Experts of a small language model.
Size: 10 layers, 33.8M parameters.
Experts: 256 experts in each of 10 layers, 48 tanh GELU neurons an expert, a softmax router.
Training: a variant of Muon for the experts, 314M tokens, 9571 steps.
Below are experts of layer 2 (counted from 0) of a mixture-of-experts language model. Rows are named router (the router's row for the expert), up (a neuron's input weights, with its number), down (a neuron's output weights, with its number) and show model dimensions 0-63. Each number is 128 + 32 x the weight over its row's rms, rounded and kept within 0 to 255. Numbers have three digits each.
After each expert's rows: a language model's description of what the expert responds to; "mostly gets" lists some tokens that are sent to it at least half of the time. This comes from a sample of Wikipedia text that the model never trained on.

# expert 4
router:097115098093146155147090093098132096153102166146167129160122129165076087127103088137127123144130085107169098114093166084081173113084169139178099097135114127114089086086092159165135161168093108
up4:141180115124130140120168166099120144142055173150100091134128150112157129133127117140135040114181198124151135078174126110119153144141154117029090128116149135085184071146118125078143136081124110
down4:154104116220199110118107171086106141148168150092135159164139090124094113141093083136104038120176136071094100075140148220104154140182090117118129093178143149089168140178085142173132077079112143
up5:147093120109057164104106098141094139126162174122136168114142025146103120103064130185125201098104166138147130151105099140157158219134099103084145123130112134122177116138116120153124116121157117
down5:197089106090175123142116127136095091215134133176138133134060099116155151139085125100146131155111151153130150101138114106120124081108136141126066065071085144198171130116150128197145139083126132
up6:188173114171101086151132124148126101141107090113054109147142117078112115170128118107085175143132129194104132086192118152148124165167155107132116122123102147076163124064154062047121111140126120
down6:124127133111127135132222107088084108100173159136199092042121137143124152153135089090127125123148168163124116156078134172132148119103129065101122137158148131120143094099122173056116171067082150
up7:136128136133064103135084173104120096109127110147094135149123166205159157120132105111158087047176125090100046175125089138129120090177068208079123135109147140108187179137121094121089154100127132
down7:125135133112127136086112175090093146083138173117085145127125108155192105128098088066124137133107167137152142171149114136140105026116065140180103120156163138134112085081122069074128096147111114
up8:139136125144145156107148142140146137102131171115129117135131156104045138119110096201115163101066143129096106180128126163128131112200113135066155165118139155142119082153120067081200105114210094
down8:129187150097104136185121152101177162116082159091118142134133174096143145112080072134104160150081128157130104097098159083093134132103177109120128131149120182138117139152165094085089129161130109
up9:100129135113112091124045128176132142123191112098064082062140115086154139154130136145157123155116176176114112115080139155133089125134161140070095138093166118104158162144132172125089118120143134
down9:080111197183129105110153108101070166115122134099082109128141163157118146136106097139150133120112175162149139131116120106138138141152057179138126094138163117085090086116115206118202161132154114
up10:161162118157100103146111138132122149117162087113124095095087130151221140090134147089171109141107125183115146122137129142166091069180105128066124137130089111129112191165175129050107152093144217
down10:084134191175173129110136193167143122173116134083095125135109135138085109118133166133164188121166135117164138127084072158143116097115123126165153171132170144101164100092093051165121098135111111
up11:205117172113120133165132126177133129132145075071111130104184125083095150171154179081137102108118137135093080156110084165174119189148129160119105113137086118146159091177122139155091154092093163
down11:151121124095128107152135151112121158116134109099129131075076124167158047110107130181112044083148150119177115132154082124165108110140131113067148120151128178126163097106090128126153120090095099
up12:130153170134148116114234162165138095067103092153106170098130118147185117138154112196131100150085181098096159148125085145123116176194128182132091138137182105153087084139115108124133115082128104
down12:101215127209073155119150152111109069164111176131141094107098113101054084115103072115104156135094134192110091123127097126189139154145103130177087101095133107080150103092152200145106104102089161
up13:166162076126137120142081131150111138078181221148115123179167137106182143103133182105162117144122148131159125144128090133165133172185083140077085112137105118097168140144151070073116119111165165
down13:135129099113084131127118165160120168165180154101068120112125101146128154100127150136159200154111099097088075101159219124084142155100143113038072190094133156141097118085087154125078143150118131
up14:128146159157085159120150134152156063115133130140096148195146153169103105084157065112142108143116183141109137127091135124142162193151096095088140096127143127061092122137147158023134085078125103
down14:152137103156125080160032101095082141125122153186058094119095089107125122113137144136178147146171136125147170133184091089099116166167142125174139112116193080102131106129105108119066181107120143
Description: Later word pieces completing words, especially -ing, -eng, -ley, -ee and times like 00, as in passengers, filing, crossing, Symington.
mostly gets: "ee", " stri", " tri", " Creek", " che"

# expert 1
router:082125117090157168135088079084139090144147162153166093151120107163080088151120098140175098121137088125162084131090172097089141141091167160169102080169082143115089100090093170160133159168094091
up0:143091132156117132125080126175103113113129097079109153088133111097116163083116194150105106170060115137116133154177081170191098137160078156077115158130079132169161152130175105111137132156136119
down0:126145168125134105072091112121162134142112068125130142202129075169131152098165134153116108133158060115112119090171138073163153062079156139139086092091055092120134116109132139078094153125114142
up1:077107145114113115083148135158158163156154093133126174115150141086094122116130142077153131153133089158193137114134039102215111086166136089050129137134127131144108142150145096179196110111133154
down1:134152146123150139121125080091204172123123204098083156105142070161142117182137150111186115135143110083153084083114173117156163139119179142098130126067102146114097171115154147135129102140093057
up2:159209082120137157104130149108106123104110100096099130102107140112193200127114176118097087127117161140093114109186057102171123129147043109084087125119173093124139149118134112135130112072124175
down2:124127141070141132166162072146190160114148071086153093109119123094170152123130129178195102135143150116140168157097148121116069115123120081177099088176078142142109082134087159035136104103152102
up3:128111130114099121124181126121135090153087102143084090132146213086122176119122180095151134157111171181159154072107107123147121191185121087119168136123172141150104141169161121066137121101138133
down3:209134160111140163085156117174109146103124135128114211090131154199105142170081109132163109111125078188112153125109124059145132101050090097114142177127132159123146117126178145163169134137101147
up4:129109103138127105209110142210126114149061122173096133069146123114140141133150200108107166106104143078135156119166151146136135093199118110102143102121120099138104106168171160141140053131157167
down4:149112157100166152120117126104145102164094138131142158159089139157088101100136121108079133111090131112160119116168171173151138062120103138170122092127191170199129088145140124156110143094077121
up5:102111182142126109129127108118126158157138143175086135053081170086142129114077094156093157114113197125107165087146140126118141111191111136096150155151122126145150111193168130078154098152117151
down5:161138137166104096158174066103152172133180144125140090106147164122113113094139080108176128128101153128112136180148117142132095141120159105098111116159097103130089109119148143078162178106146110
up6:109139084118109107095139169125133112109104045100140122082137189174098137098096124143113108167187121123058065128084090139184122084205126120060142125129123135098126150167127107135116144072104123
down6:110153167132080154137150058142085132069128141151107144128109124127099141133097131171088101183170111156132087140133094133184106158140158127113145099077155160116117149120078131077149087130144088
up7:223143105070112120160077165159111118110166093096092105121136111118134144120093137114103144058108149123144147167158111174185133100175078133103140132137089174159137117098134096096114101073129168
down7:193126130081114086129070089093162095142126038101126103101086118118146098169178131119163151152097095134160140150137112177103104123117141130094110167168082143117102117121114142078127155109151186
up8:180160131112123099095064143134085088118112106109119135122125098076141100154115136165118111173154131088059111196169095103151085107155124120086113182107121104137111136112197061085085132121158097
down8:177109047122121125097108101139144129106078126141127106115117150089141108077102123136137128178136090140115128145131124147109137090049160084121143134181105123127103126136140074113114108182101143
up9:119090162168150092154127135091138075101127127167196142146138097116134167076095165118103189066171119114136145151169104161164163123156094141145149146101118153137137117151163133104161167126054129
down9:140153132112169113124119138185093131143074166112163085103095195149207089120170104152184096168118137133112209097190129063113141093105120197133138135150133155157094123055177138170130158101161108
up10:086091126147135146155119172141140145070184111192117085111146122102158203163121118130134082147097150154093148184093139121191100128134070137116133113091071186138144127132162127109153098164202143
down10:135093116164145147165135151101102121086163119127191129143087138178078113153102131106078127142113179169084172125147179122127136188164166077106104170130113098079100157095135100143107156118111162
Description: Opening pieces of names and capitalized words, often after a dash, pipe or colon, such as St(age), Def(ense), B(olton).
mostly gets: " Def", " Sc", " Bill", " Just", "nd", "AF"

# expert 56
router:082116142155060120128161140126072144139138154187146132162092114134177092140133103093171189176131119137125180091128134121108115093096162190152201170127151125107121083093104136091140176160086071
up4:175084112160125079126158120176169080193119158064148098124158100075130141101129149154157160080179106099129126118164181134133127178178095119092156073130107118189088149118104178134087119144144145
down4:034133127120147134158174141066123191129136103169125157089104131147150157141110122098051138159070122187095126162103094124155138096129098117172134123120134087181151100109160101099128170128094079
up5:144164169162120066110096124147110086103132173163088090175099106163133124090131146149139184150126223121104110196182153091163160095137139156108082124123099108134107172110082140077071124142050108
down5:090086159072155136152213141168114131110074078120159146066143165140084145136128084103153125129126147131167176060075120142122155164138136114171153166110080155097118060147169160149113137150128140
up6:160147142147145162155126131112115156080138041107138141105172163089160106127082153101055131111105135117140141110119143142125106151133150143175124107166119092142116144120087159161111142117116089
down6:067144105134122152080115081168135156126154179138093128174128158119117107090124122129151110136164110150175141138137068078116109133166166119082139128141170144092138103119145151159169109168129211
up7:120161149085181135151099141122166134119174140129103125112133116150182161192149095163154080159088112125068037115171103113135136135122133066132107147122137151130145074134095216116087077139135153
down7:134122084115113093076155108166175080145152137089074147105120140138120079079141124095200156100179094128115116119116141125157134137123123194077123187101103148090091150169113099152127140139112181
up8:128076160097165098109115119187115147118185151227139092138066214119152100118116107146166133125127175101146127124206079136092147130105173102126134101139128073137115180137142149164111115115151126
down8:099063159210121164143138116161135137119137060133137139125082136103192116131074135132073126091061152138118135084055061140136181146142155125172154136115102204098146117116137131117118150143092150
up9:089113110116101187169141058080170207121120066118114146139149172136102076086076168148139128122149139160109176120050130118101105172139090135114122148129155112124083167138183124106121130103162097
down9:147147092126110130123093120093114149177131134173080135133133136160152112061115142086137152168091161176116123116134173106159071070135131193156128097101164160098181130152151153144103103154152120
up10:169148159123064081127155128127136091160168106181182074158050133154097107106097144150204129102111075080126073166146129128094115127135137143114165046140099195084121156132147108034153141112134145
down10:109117173144183117164086127090128172045090137126156183129181130139119133108193101098102131154129148138095202102142132123145177170160100152106134134117130081116197103124165177160106189106133121
up11:114146133203166102121134126196147185122094099155075116161161143133084138158122097198126149118097141156105074064091162165080146116095153103106104197139154096094106145169147159086157168146155089
down11:159169136138135152051118138094120155163086169115165103119126130131139106112184177114107095089156150047099150108134210073156047137154122140157156088116115153158118151109175135140146095093132122
up12:128092105078140130155144102118123147087155113190086174174111173082138092098130173069180154124089145137084172121179123095153181134091077144202064136144123033139105151148132146121185115122214133
down12:093152127160112135139116118182040104120177129095099117113183133125142170170120167124125143171116138087156103144106084151122173156078171129137070161101169195162161118136105141058103162136090133
up13:101110091189135132163157079122087124085175128163068132094119122095151141123142147121105181154102089121065080153147153129120108110144101192119085164106139134135163108073043148123196138139136131
down13:087102126111105167125104142134154114086096125081066156162162105159097105154152100126203125151108104108102184131087106114117117150137098085181112111072176093166136185135190123148097139144129125
up14:155144156107082168145135195121144142072184149123165152121135184165128092065115115099140122130196129115122135180129132119127141137091136094088123137177124074185109176111149145103125104173157109
down14:149106166119134115165113136108075089135121087118129078117157095117126172175178169160087138094141128076136080119138120092133153145180100141139085087073094160107151116061094143111146203102086138
Description: Commas, plus semicolons and punctuation clusters like ), or ", that end clauses, names or list items.
mostly gets: ",", "),", "\",", ");", ".,", ",\""

# expert 24
router:101122102087144159143092091098130092153108167147168130160121127168080093127106095137133122144133083093169098115093166082090174112089166145174093101140114127120092083088095167166137163168087113
up3:157141156150148130095116099153046115156122061130055084142135145091166137115116191158111172081149176106154186176150113066181112096163127168041168136129132104176153131117098094113134091139110143
down3:144187130163124135105144148152087069131166133106156136120120087156145129088132134131101197221089118112148168188089162110112112088156116124097121143159125131123110144182131155150158096131141072
up4:202101132162106149163175185169135145146119054153108132107152139106187099139142138114124211053090106209153124153125117167121101126171106123044107053102116108111169161127110110103149122138065093
down4:133133154090131104087113159090106156197145089130097165086134099083194124119133151157167175147152093192156083062174127150082077099139112123116136149117105103180151104084131157107130109106118209
up5:109150145120157115066178110127100159106113069165111151155119116130132081088126159135084134192093115095150137102145085161135145110180092145075072083212134096119127126153108057082143115054182061
down5:120152176133145066131055126141134103134136165153112140109098169104126131142133117115119192080137172113104063127141057144162083141081066101124134186144144143184118171110140112138177139159107175
up6:166080141141118105093157162158165088142144113151120117133087111079205152135128144095061115132146162082111138138102144104159148159113104121104159121135090147130174136177155135091179116134150166
down6:120159109133117131120178147126093071127154084134144074128147085155183189149093120095136172079135139088103146133164130156174178134138146134112110088123115163166162047179146098072144127149139094
up7:134179112150112082118118192152082153118099067144115135078156101121106120139144199141097104131209161152124078105116099174139087172166122086072098101161152149137138097183150115089079145108127169
down7:160076155161201070130134113090133143156077145144108100125137158099124126148133115174162135126100113070100201110071152131106150167117139121200118141109115109135145115100137113170063169124164079
up8:160123095151119123130134072178126150127123056131099126045128140075116170110129101169153148089137176116167142132171122090195131136188115151123120118175159095109095137122149126119170145113146169
down8:201124140094059148125161140168111132108114115126130178165124141132088113118082099107132121126128195074099154118047106137134170102143170164189093145133137183111153143156086119092127144152173135
up9:122107165182147144128090166184099114128092084124048107144174100062116128131109161104142152104102157112118220135142114123216115139145110136121103154146135128114182122100185076126112106077130139
down9:102109099068149204167057106065146147162123123117123186106130152117135110081066130127060117190122122103160122101133141125127114193132147143116076178157125113130122108134126085104175170142113118
up10:114153101120058133159148168140174120130116052127041126118167134086167096148140131148155166111085120154162175154137060106163085078115119150062125104122166117125104166143149116117121095120147123
down10:101094142102139154126136187135119176137157129109080110098101106148088071079192090198178131138092149129175135100101111161168128131162157121096106169135124184139126102070096126171173173149134088
up11:160148108154159084145113179133168186092160126099085050178161161094095107117075147166131150139120147121103087159076118131176109132140119103077127092131113093146112097162125078152150083083143143
down11:068125123105117079148143109146090150142106086138175136085126151161186139146162119158151076154126122104173127128154084136106077174136088099115151099188084171102107139137131142081117135095150102
up12:109097145138199122178131137124176122144123117119124132116128080118162136156090126109153122174118157129116117120135094126150168134116057134039157132099110147124149184162106102164161118083187140
down12:113104118134108122150124075055143106131115138169111161125152207137144140092145135095133118162138209091145131161160165113192156141092112110103123148138160132098104140109085145084167071158093122
up13:143126122149143102065092121144148165117121122148072089101211086107164174092158155117089136125075123141188149149114100151084075095108059125099118071102109132122113175158179118093196081056144172
down13:126192144145188099087119110109097123205102103141133089121163101094111098113112089166117112116127130105074093141093109121157187172138086088154090132110127179064095123097094180094094061065164198
Description: Mostly table cell separators in vote or roster tables, plus opening quotes, dashes and word starts like press, tri, winner.
mostly gets: " —", " press", " ball", " tri", " stri"

# expert 42
router:101111107075139153153101089106124109148117175144177142163126131180087077131119102132140121146129077113170100115099185093079157117080177129173106107135120129121076083072079167177136161175084108
up0:082175183137130102133124102113107138156175156119129096148109099140138191071108135158095188129065162170130023138083048165137128194145099132161158096159133121112163162115173101145084114120122089
down0:109092135122159161164160105117170125104167079129171068085161154088140126171114142105146172133168113109086150146069109143095147108129122117100092077146094175117136109176161138116134094178172205
up1:128176165190103156187082166117131041113114186118084105159115078101168159156115143070093128162106220115108100139124152127108127115134084091104158125134140127111157151160162122074144149057101103
down1:128125077133031177072151134136149155094146181079184144131111152131156128068136093159168100160152106130045096089129169111173099121113132128138118188079155186148109149157116111109120125144119086
up2:077158176117095181086099139108102152092120133168110119147125169161119138113129154110156064148061140153056181139129112151088096050146164136053170139106177130118130129139121175082078151136147113
down2:069139112147175148112125170169126113152136083108105149154146142132126106151126098147105105129074162144117100123104062171118124134132114085143110112129033122158120074153141150193119147249114177
up3:136181109105111126188161163165148152129133125122082113073105108069105112141100163145156185136126193087169107159133153150137120125235127161084233141087141127167124097123173111085141114114147154
down3:147096192109154095111102095145173111154090135087109145105113127113118078111150224118097113047121059121187134094138145100090145091160153175153194127141111130123106165154123147080139164105134132
up4:111117109135190102131127105166172095120096172122105055118114122093133169112168174162099145086133156093116108158142092117127116180177098165085112178118103155121112082185151165112090050101107093
down4:132106155112126156170162079136163122113141177172120073151148159090123173129123110130150139049150150122092137150071097123172151168144148128127134118106064123122149151154065106132092078143167145
up5:141079022157092138139130153171145165128154086141135145110117112084120118110083174140151142155126142101118162119171125126149118074146103065084132092106118121206195125113082145088222155118160083
down5:152121142124183081102150077136205129132086127098126102086182142109127079123151079132127133089144119135174112164128123119112123162112119108173216136130147114117176108110077163172114091144113155
up6:155146119128134145132150171138103170176092089186097146157136139140144193133135130152112161140137169100175093104152160121127118134166195168085096158136141171108181121153127109026111135120160175
down6:135103090114125136153120121150148088091169102152166162092125126042084106114125155131146178124132175156132199142147120093163130115124110146122114160112140213157093145046080148188179174109133165
up7:102101163155132140175126183137095119115098072156120143141131120097157143127107103099130090146072175095061127112131150186134156167096112102117137146140107147148163094137133122064107066118161120
down7:129128129187154155118162138093172125126111124115120113191161124118125086123176136140131178168094125082143110122098153093135102163083104134066139129136136168161096161097116116102154167129146073
up8:101121126138122121121153133132115136125106093182118101146187061124213105103121169100165085133108168147142182065165143120146072086125048086085135155146126162173117120148137081129159097124146116
down8:100164125088099113188141160098135143087111114138101153113116088154139129078074040108141110140138140208103180164154152136142165071088085085162089059102144125215116150050127177159158138129127130
up9:117081154142114119137127112129098137146135108115170143094168077092135095108140095111160146118113130111133129154163094122107152152134070159110140154149095090086232132136144055078136117095174169
down9:170145124091133126156165180114171141110124147204120119160095098154131114081127092139099165119140101148075144129125151119133143141127125106110120152119191129116157179138137061119147124123132153
up10:082139129092126080158076184148084148067079150142097084142164119192133148130118130119086152125111150116075118070110097145112163158239113122095110121137121119158153159204156075077194132128150130
down10:090118136060088135174093159109077119090131170130086077110081129121139126054163092109120139151157079121161184124125149134153104157108131128143112113083168167137158152157138190148100120138079093
Description: Pipes between numeric table cells and place-name endings like ong in Hong Kong, plus years such as 2023 and relative words where, which.
mostly gets: "wh", "ally", " where", " video"

# expert 45
router:078116129133109144147095083099104102145134176140192142181146107172101072116121129152153111140098088142177127125104187094087124137097178150185125117145107157135070082062068158178161152186087092
up7:130101068152049173132165101149147120112149097141116186143175092104196146108143176128138073135126179077102197137155163149130112097158137117119145148101144166161147160118166177130114117146142102
down7:179110105186090114169183112088048075140128091117097180132131114162139172148083118136106131085134118139106043129084149052117140188145136117135102105120131160117082089163167152117156137115134165
up8:169114076149115128149134080102139115104075159180105160143106156170140095120128183161129138167078160137110152160109102100215073121163070121097105180127084154134125063114088111147173135143174091
down8:156088131087074084120101135087135085120129139097119158100144152130158136087170171139162103117121070111148098146140123164121151153134089161110105149130147126134085130079145096171072137152151085
up9:107109093186143099185133151129060142100097143123055193123171136133159137123127186163111147096091171136168145129119037159156193112114082098126121156103157119149182119083177133092104134088156131
down9:096121121084170128177097093123167108097145166179168119107067125118133119122129087162160112115128149043066113138169141206127132094158089075119127131142189149144088188174129101111142123108087116
up10:117087111140178142129117130096173129171147140121091088159101109109136136162158101112068164105176163122113163088127132087121113104111107079094129172158123086146187093109104173147120159138161077
down10:177115112125139121148120142174138118094132140171139156121178141165107121202106080188119162126107126140167134122137073157097182073136144082096065142133132091102128103140113134134119078105150066
up11:106122147134097094110106107189151132089132183108129152178166197084162197106115094170163095171099197135075129111161110123145118127134152121091109143154110091114137094101112185148116150092152126
down11:143157188122088120151180126121179154097082128181111179130126121141131111191065122136126072113090099165096119090124132092079159150144118129127160155125149186141120136092102156107109134144091099
up12:148072085114192122148145188095116111175120162123119141080167113124143141154116148146135159146091115158174082123166128110097092160160102155085093097087101183140127075126113111111124155137157180
down12:126114112074133114145113097150079130110166140127106128150122180083110155086146139084122154118148151091119147094100127187127180179105156168143119164128132106168095204160152134094142154151121074
up13:153119117171135101110149158166154117183103163120142173086090082130129126126144111144078131124078143078072120123158058124136116118102113133134153084141158128093137186145109108141125171143148100
down13:126144127195169177106167128081115086100175121112165143129105144094150144154135118148166117086084110138085147132098190119111119139133126133065155100128073127087155147107095168133119129142085153
up14:134106112186107117051080122138166070150135166127137110139136179121129164165119137138135059143076180148098172117166142173076120171168126108150164133088142137150117099113147095142152119097175132
down14:175095110142182125163102169131150148153122120208061108154153142144068099122142174126111152121118132117088105135133116097140058122123176115198178112131073159161126103168119132147089171131170112
up15:106080117141064084159137111100133140084148114136114161165147109138143177194140097136118092123149159137139123122136145172127123159131171112117136117147129151145117097135149118168132153118103167
down15:102155087172117124150128158142116176111096173098142105120166126114080125173096170088103089112114077124109130089101141123110151168139100180129198126155138161118104097088114164110155160088152098
up16:135086154161114127086124136118109121174052109131065115097131160141169130151119143104096178186149170145169128131074137136163075180168122153136145146143146125121137062119095123146141108036148195
down16:118186120099115148101166139143160157109176108119127113138074170131131181121128111135134119126100104139170148125097097138062234070087070173063112148127105092153125189116185134142081139136133059
up17:138140146175132094149127128092162092098126163153131100203125133139120136143133117154152166118080143095098168109132107154125099114165116122057136228161135085132154141100147098079170175116104131
down17:164170105111079140066140157136090101154074165104078146159136114168148150131172112095146124157187131119079122078158151093121178128150082103147154145111127125108118105078114140180109091145130156
Description: Nationality and place adjectives or their endings, like Italian, Japanese, Nepalese, Canadian, -shire, plus some table header words such as Party.
mostly gets: " Italian", " Greek", "ani", "shire", "ese", "ican"

# expert 38
router:096114111093150179138094090084114079173136158159163106160130124161088089123126097155164126140138091110166108129086163087093143101093160156168106083166097133116083092085087162167147161168093090
up0:139118139148144082118190127115191153081167060187114164079110150166148152062156067111126136148099170113068138089138076129144155103154135142093123138119125085047116149134150136070166112135184085
down0:159159143144140069062056138091153149118177107107116120092100091128101104084141148148055112060107143130114108175153195179138073158129095133142124064145145102118133191090090142153159139182141113
up1:131156170117141120151161153179163122086084104127136097152101110080059111088124175100130169092089155178046162069191131150127060137153091154111132131150155075119221114160181135091056129110133106
down1:137151179075138133111130114171156119124097141104198101145074139138152145138073119136112181077134131173106104111146096140091156109103127133141130164180158100137158187120163117167119081150095182
up2:165113151112138140110127177147098079168145104138133158085097121116088147127129105140091154127170117166128108190085086113171155087169145109160126133120118109120140149131165057173124059138130138
down2:174138120087088143159125125096150127100089140116109159087115132123111137129110113142161118085132180124146070099172129119160095186165132130126103142152200117158134101095112141080189116110074119
up3:145197111174120077137153165144093118115129134170101132173125114103153144099150177109123095155145194141113114095163033110138126137135056123050146105143149117198108117099179061138148141091120133
down3:166152153112086160160110168124179164151141102141119136146141169161125154093148192143172080121165154085146132152100114082095157119133096127093154119131151165095132128084098167135117135094160174
up4:160139210123134096035138138097111121133108088126062129131100097079152159077117127176150123124107163145095175132120155178171103128162098115104115062125107107119181156138168058088101142095146165
down4:126121170126138100191117172137127152165157177131132118171121127115176115125159207146189128101110129140062091078084137117113132087099141130124185164119090104116127173148110168148096162158114158
up5:130105125150128151062129119160093166161106154101119112160080104173197192068116101183124180137147151098093136150081166153169112139113132127101145140087157132134148165155189099128091029096099093
down5:128116158160103169174071184165119136092181107137072117103130156147106150118119143141149103125065167098062147130115129148087103192166097137179172099119117112110164139101111154158084087142146025
up6:129142170107097055130127135141082152115131111152105173102138077149074113102128162084186108151137158137082104174139085106181118132144123054077104165127072130111162145140153076082166161087112179
down6:094117123138146159130088083151125108170105120141168102068143099093148181117166127111123114143161066137054130153133187103133122132182094103147095156164090081163102184121141177112160132103053109
up7:163120154197177102156147114143131158108124109104100141091146104120079127177139154153090112132127172137065107142067095163194168067133050083111075151103153116123132178139162070094136129123121109
down7:131123152121194118143166126147168122132161145152134161110081052149189140126102071119088106149100088146130113137065130142181161076148117157109065087151099160132161113142083147135188129098116126
up8:077153157135092118164098108114145162153102165147117144118128163116137093117160102119099172148103150115114117085147143103205078155198096124078150114134118144152121094158143083096111097066151107
down8:172105114197120091108111077110147143169115153169140099199107191159111156128058098148128151064132134115145139118121154170134139172157144138084099156146151198143137101160101098109113118134159076
up9:123120096118138140144087150153149161149084094095098191080108144114125173150120157166129108139177124156167083142151107125150129158156096168147134132093141120130110027121150181104178159140163174
down9:103070095136107023117101154129116101141130123078146143126132099130149172176133162169103139119161194119149144134113110177091121099161127065129137127108093118142141178168107081151119077112117087
up10:178171113153150149102194146135103141109112096157106213103090183138184118177112105178121131115127146072111118179179080106123170078147098121086176127095148121124104141149107141097109099077101096
down10:129124079160140144127103094105171152149125074087119149153160111072133083156151118088102103157130188111048161075182140107133111082117122134183141219169129142114119131139091091095161126126135126
Description: Numbers and word starts in infobox fields and table cells, such as 20, 10 in cells, cm, met- in metal.
mostly gets: " 200", " bl", "imated", "illion", "ng", " 75"

# expert 75
router:091113141112142155095116098100140119134153183128178116171096121170119049125138114157134144131120064144174132128100166117060090156087184136180144103150071101171079115061101142207125110193124143
up3:123154145116143149101182116096118107148134098160104105161086126064103084148113124150166206105086164173052146128153091166097108137133148167093133093072098132103105096137163160112084056139085119
down3:150148194136138153120170206124137072133125142153117155142110123149129154134157128114110189090135112124126152113146173091097091124100096149171099147153095130142184136075098140140099080123056109
up4:151144152182161115128111173139063163184166167122127090136131137110212182089058112054132090055118112123110109145091134156114165155118102103125080165123190141107165151159125157133152115064111116
down4:156103110033169176155139087111176139159096130099113127138124119125111133157143101120067115156130155161081141093194149118101112090165180120127153091080137150141118188144180094112137142132170127
up5:167150157141151101138100175111147169175198164139126111113134130142103113179153170106114127096143144068113221123135037197162122121142130197097071106134116132111175073153152127179139184088084102
down5:102107181146176159085151107125102145133080060115122139074151132142153093114079169154058127067137140117127150160114132107133118117168101147158108133120138075115144128162093154131172106084099216
up6:081085154192120139124106134108111144144114129090097094067128159095103098169076105154139114129114047180181159165145116135181119141166136106113097128109112127090190156171106157121138125158104141
down6:099108149159180176150119152114059117146145115138214167113136143116128092100180068106092121111131199164143122168113129139132077135111152162121163114121178182175078143071100131135150141154112119
up7:121166145143124114086099105076158151145097168072051147099166158079096161126151137150159117070073158153092152064118099143119124152159106080139135143153158092135122112109162128166122174104169123
down7:107166144110092069106089195106109095154152095080083135138138138129145108155079154093141100113113118137174062108144110172181163133122119127127129106140103112157158160180152089128134173103115169
up8:126118151188122142177159129068138134107128077151125115095138108034072149093125069143131100064137102107127151127123074154136145130176170149143171088146152162130148124174091113080161173094110141
down8:115124109127128100194125129065154129151183145176159107159122124087159147141215159127114117062150114098133081128153150068123149104131154130113160189141133134081125115090089162087189148150160151
up9:178128092132110090142112186106153072136155168079120057119112152094128198136103148154119103101089130122091075132131175113083182114153118212134167153101128164108141069172119182133127206095160086
down9:139093094138128182154134118119157162183070115129132051127180123138113130118100155152140083168171095110016110103131128106157112073106137111118130089189171190137054096135174192090127136102203103
up10:029132142160119105129131117142098150133162118127108114163131139068137195173120118176093147169140148111103182163108153150095137172160086124108095163127057112174079116128103110153159166126090122
down10:105133113086146114108100073169117112098118077187141140138168132071178181151142157095149124097165122134114149090126188088113101074168034173127139138145093093119111110104128103112145107169168076
up11:128072115113153081082113141053188141078133122073169154133138108128165154113111164118223106118069160099121133154110083153172153122097077087062161123098105123119114117194062148175109167101173122
down11:128202116106136149145096123104121134072071153048129125126098107148135091148142119103177120090081062158132158197098165132081132128147133079106135173077140152139164131127084144131144086149174167
up12:125145145172075112131142147117181136078088154095151118107109153098071115150134139171140119172172138072140204149112112161173103100180085154067231110129085118126100124142158141124080117116147106
down12:163187097143146145146137149121083093113077144136101186152175166131113156049137088122201147118100144068145172102130123144144102107160138156130131122132151155110158119037117150126103055137144107
up13:123161148176104157151110107150113160131152120119092078113107141058119185129144100114144115126084170150148162088145126134143111130165141117138125127126139138136162197153179181218222133120088104
down13:156147112137092120178139119112106153153120117088151132150144164184092129146117106135107082207131101114130103113130144138145112164154135130118186111067109154107124132116128132180179161106181182
Description: Ending pieces of common words, especially verbs, such as -ched, -ound, -ed, -ing, -it, after a short stem.
mostly gets: "ound", "up", "aid", "out", "osed", "hed"